python train.py --d_model=128 --router_score="softmax" --groups_per_token=3 --init_std_router=0.028 --seq_len=2048
Below are experts of layer 4 (counted from 0) of a mixture-of-experts language model. Rows are named router (the router's row for the expert), gate (a neuron's input weights, with its number), up (a neuron's input weights, with its number) and show model dimensions 0-127. Each number is 500 + 50 x the weight over its row's rms, rounded and kept within 0 to 999. Numbers have three digits each.
After each expert's rows: a language model's description of what the expert responds to; "gets" lists some tokens that make up at least twice as much of what it gets as of all text. This comes from a sample of Wikipedia text that the model never trained on. Tokens count by the router's weight.

# expert 32
router:529582511525554572617518396474433504560527482471417565525531405474538420486474501441525524497413620538464484455558425513460398507500533457482467490492517536507603501484484540424430574465593490491484576591538510579414474525509538525519441572556544550500538506532517456405481425545506554476528467413444541475465494516464441552525525499598436450458462465529492430501545489482467534472584
gate1:604435421527529535586407499517491495482551476527485590488490559536499492445520575469499433561549483601514547428533568487571469581465438417435500528518558519493520466500472601420473504509576573457499570620497466486482469540427574382448488504515544484488508566460503434515568397535483469460488459470448479554451531498484473562546516464486526509563460386568546590482493515430521449554524
up1:501637458490536444574534448496525518538644500504478516500437463492498469530472589569530437491451464476520549592552567509518488532460477417533545488507430491429517515540486535533424548502522453585507460547413541493614475546545510529501479518586585569528409499459436514505484543556463564386453475433510453574493406479558538540486539531538451488509531510362416516483432512463515471547475
gate2:463483451466588568574474451546450527515563442552481521505473448550605512471532580481441496391480479554568517453497442479499469458438520523516519569464385503517517438485378490479421529429508368500480576610448479505512468537559479542527488522510501552438442558484511590525507449544588507423470447501482416536498401519515484486556477519456511594492587486479426519422541445473431504544457
up2:455487442457533445429540453513492452597416527508536406556504498424596584532473413482492559499507527475503527463466500595634592558409490534399538471524505528498550470468522569470428513541455530594461522532453457532533502543496534534571559449534497548447529561486556677559525541467549521450567454544481572514474516491465410439511488468451502534547541489529539510410520481539546502525493
Description: Copulas and family nouns
gets: " is", " was", " a", " to", " also", "'"

# expert 37
router:500506436516486531485540451502503506541476445509539507433534466558466477499467557508553417540412504547544434524469458537495495464432452664535464477553571530492493478526477532543528583444580563508548566559474527562460427505478572520497531474467577579467482532597476536516501551385592407440537559419541435517601559480560624543528517452581575460461508512484422535466466517545527551484516
gate0:381510462432331462498429508596512555549539498387526476598435490375456474508484585446478505469436519406535521419464465478510495491507447497498499577510479443533494547563482582526504565542538496483561495454444482586502531493514409525511536426446550463454478472443550552530502534518414513556521528425487452460505469459445541536485491623483473518449492521569525541531500493584559566554517
up0:452500490508354487455475530620468553525590444400562473567479517438433492546511602477478461541412538430520502460461507456489483471462441554503506577582472491584508549589446541559556542512577467490563463498418495623466480473542484549495558428423580513491474485449468593555462471497490469508557533450508444490534490448460546585512482598529516493426516520543507521504518482595549545469559
gate1:472480457496509496484489546491512498434541498536539482522532476397435519532424537460478516471508567477465482432435513554463533527481460517550576507555482539476580547567423510528523506372451499582516396557515455536493445414630605512565515468444491532534470630500501469473568584496469554422591532529522434505472530496456424629557513595543514519567577475525450575444450479463505501479511
up1:538519494498470498510497473558559538548544494547596452532500478517498465483463535491525381521535590540445503473489456558491477552533421578478469463535434489484549452513385434446436439513498440435505539498443461531558491513518477552522512383512550548564525462472404416519572367581542499471550386504490493489483503372479573478536587463483468569582534508520412571528482516493609501481554
Description: Discourse openers
gets: "\n", " example", " chronology", ";", " \"", "zy"

# expert 30
router:460575459439483477562536551493534421436522473510509497430515476533543456488555457463384513544483502584434496461569564577539473470424563515602591425550421559499604457552479524513507450456522502548483541422496433490552391509499568424468461474462416578449480502478466465430523491502448498474529516528515475427523541483419537533580495473582561571527481454521363473443542525446474548569494
gate0:534580520525482478531511520588450514516436504509435520550521558549572518500404482535527545483593490492513451490559405623468537563524499521412547441456507479598496509516445515467478438464503466427479507509524559434453474475520438549440406461514565473586579505542525557420518519491604542517480499588563589491495514611455555616543512438572514451465520524484450427492507632484507515529539
up0:440419477529465521483569451478524463570536606529560521484472479424510454471549479450502488566519605452502504431482585429493519512480471594488462549513483508530522546419570446595528548506540536494539491537508412404543549504461559465521550469401554476477443556527506450614571523539492425460546524417498492397441405508460480474421511592454534572495495468572526539449511379442518516542487
gate1:453538494520473461488606489483528503519456544517587569485554531455531475500419534471557515503625582540473504503548571540485520570501508523541498541576481472558521520567522506402618413480534564447531544487524481352464535469500536480530497463405508495456508552538477507497690584481541459486574511586492506564535392475484481493550538573496537561474542442488460519438487535473539555575498
up1:536479535480506513508414533520492524464540431465401469524468486524465516498540471514458479513378398453473489522485451482544465458496482462465508454393528541424491460437487502560418572508481420553488434522508542665540443504480477557455506543598466476553500439445518488501340403537421542507442490447501492459469603507522499526438456387541453433519418554533556460539488462537476482435483
Description: Paragraph breaks and time nouns
gets: "\n\n", ".", " day", " year", " week", "\""

# expert 19
router:455537479553541459519554504542532577520552488497475494405484512560519536518495371575463576565544576454372561498536408518533480478537457495498422480486638428488484544480529424536535468430520447532460491481435531353503447507517480548550469403604538533570431473431556440545518486575500548559487464484558539475490428482475549522393488516466508538487496421467509513462448435481491499553494
gate0:510546488436517390499492501537460509488628488540583485474521519509541539496512518425652500504518534540498502515583551531486474546476443501485473497527479496437491576580537517480519550421415538570502509538396485500486546511504530595503583502520471486532397499531519567464510367540546368463521551576573488420454497405501454488543572580507537462508528476538381515480500434485474457457571
up0:530494499527434542473506450462610449474350549470471455507541435470509420556514505471435427439479465486533493500408517428501495479504546562523612476503490554557526414464479549444449451618539485496533512458596506549547509477553468376480469490497488617498569464554477481514535588418505561508512436448451518565547541607461500539460442488476456541527550534543565523543562557559543466469449
gate1:373511520545436466520510439400533544496558479458536466542558494503569474554542616401451507469474450522495451600526581529479408453476439493497431473489543527548529474509518525486477398506507417449556518569416573471407555583464523558593566519492539457423467608563535492565443509472562552525549513551548467490484513512514443578480529493488511513485618463467493511446504524464508455404479
up1:640566509430500524464516493580439451520409515513479483454474464491445429485450452488500493541513528520530445465569434434497580538429545520589612514481452508454540484509467464432449620532453495542520503500580481567550476477436517497430521542455460515536542441495453593402548549468405393506444444510488537499558546515491575444523462462535505488544456579523508473537570516555601536458602
Description: Adjective suffix pieces
gets: "al", "ial", "ic", "'", "l", "y"

# expert 43
router:517428498420467610496468496539432499489540458519511538433511410439418533493578417450484490518532566568538453420391517550546432555507561521446582454541545511514533458536547393508527518467510500586533420533527464525549544458496511519415563447494416612423438542590554529493582581457548480485485522494544497461587587457481507431510525483490533427526537448555439514500560447526535522467538
gate0:499481467529402470389498473626465594494513423386372537596535495594524552513531561468479460501423561536463526488443555481432470415448518485456537499529556548527479511555496524482519440543491448502486503549498497532433467469464472524483517492545497623418503561464520502635492513486507456463539506540532517501555468470425525545416524503523523466405553447530467411411570510502553409483506
up0:439523498465380506447452616562465603464463466475452465564567443588473527533513538443450463474450510536380463501474523476472513512457445531449531450553432504520511485543470540438545521467510428507437545528543540569431540460488509498500503519569522601494552487494436487542427435530496555357535486554567444492485572496426532583540501498535439438488623486545443429433491470455537442431530
gate1:456562498500528516499479487546463494462462415525541500527436486522469512555494636401567544500570566483476561449477496562509498481473501541511529532429569460484487478488541566516520540600532494489470456426516583558491574620474524558574572587478453510424442534499526401489534527496486585531531448486362445465484448384529385548471548544469453489522507428612470485508501465510464536469579
up1:499512548526498479405475543517476563395472420513527509475527505481498397453490531490549480511388510496602494466480436452468484475527429490526499559574505533527628511574523441414460552495452551489465525479521517527472448450570443498557552390450542613597575481525471512540469469509493521498587560533518530472460624520538515434480463529463535514562547545485423502534470463436580448368442
Description: Paragraph breaks and name starts
gets: "\n\n", "\"", " Fo", "F", "H", " st"

# expert 63
router:493583514558468458493475522511392482437527522495506569553504563548523469520454411524474485594554471498474468482512443505539453534561493432558576383446448505658487539537512499444495518443446475481470503546504516475531430507540559582453408449418486491537464578492444515497431472592513657517425497525428503530531482559538584462491487436512541455416469465484444548545469574493530518401494
gate0:475480363601479429513544451519462589461599442474529457490543476561577461496518612506521446499579511492471538582481589590409495478493448468496502482605494604475491513522484495473413557425575471567580475576494518575534491594482452535608533518548586519553385544523445524519491470471470518485464468494459479473494546465503477549494590489495476513517517494494552572428550518471560462527499
up0:475458462568456471450511503502432503466573496505405490487506500509641446483459593471453453520501460468451485550501495566426477526503458462545436505559468575512497492578450511454426619419579443637532526525487504487510446596485405593571479465500502472605422491488465609516480454505493572486467519557455439489485554462526474574491523443432503485490511524486548579476532530505633469500448
gate1:472519460509500567500562373433454473575489434494453499395456508555539540451488492483531458568441481467383449539376466593441468532470510502516523490458534534462476483444588390507534603505506392503610501542527535391508466434518556554565514560563522549504562474577469558442527506507497502525536442484474475453569527534465415429484464526516562507530498512501486394507532479562432448505460
up1:486456561445524483476412566509511465469487530484538588580618455447529474562511508435423523365497571382542596460577527454529489493498484466503506471577528460525545482498383546445524460497467546516391428535371497617454555546508486464514576498517462461472554540476539390516484517444515470478481611514472552533433524484495512502544579509515490491478540540438500530509524536468471585465451
Description: Plural, group noun endings
gets: "s", "ors", "or", "our", " Kingdom", "M"

# expert 39
router:493516505588521495527533489503527442443486467542525486421477473584499604506568494553486402466606569516502480468557423495472453539480578540496518426505554427524433449408548457567432444433442515455460499469564522445587635443522498476540421403521594510501520489459478493505513482462624540454501527454457551498523527404540517376450523452518530485487453447505512520492450423455443551444473
gate0:480563459475490395471505547537560571456470483506505419533490462433492515484561544460500441425421467505536440562457557523604526530492523509561575558519505487437529459521394424542577541490446461444528547468538479581571548384470401516559542468482489488444430517570506569580511458513534493451597471484518490468471567524520508501474456501534465547442669507506448478582490565563428446488529
up0:582469501479434527560389379525439512451542513469481548523432550557454477551455460408510539529539527541419411454512500455338460465537489432497503480545528523539468462442493569406489491473482504572564456502451540432396423599525533486499477589545518469485577461465446478450532518444445459459523508506472438464483508476434469467612587534517542482508438504537462460417518512449563547504533
gate1:536446498541514472464522542545466445440485418557518500510581568503533522542523628527495469528558577562505527501545581552493495481396419527549470524506500517566467458450572589506461500474524516462485487495443498522423610456591533536572601474501580554566614561475537557499478391487564518447517506538559480502569598543525513538537468444525486483487447453438522506474456496483391555445613
up1:503546502520492482472514579534519457474456477483435445426536494516500481541507543513532549461585571528532641487552564467528521483479416487521496562515546500459490523556437513443497524508582490479589455486417475496416535440593479518556536449574583546588670473449551540495485449494519503487590488574581524456476575541555456537592486431527408456547518480455505451465500586547426519500586
Description: Classifying nouns, plural s
gets: "s", " (", "(", " type", "_", " species"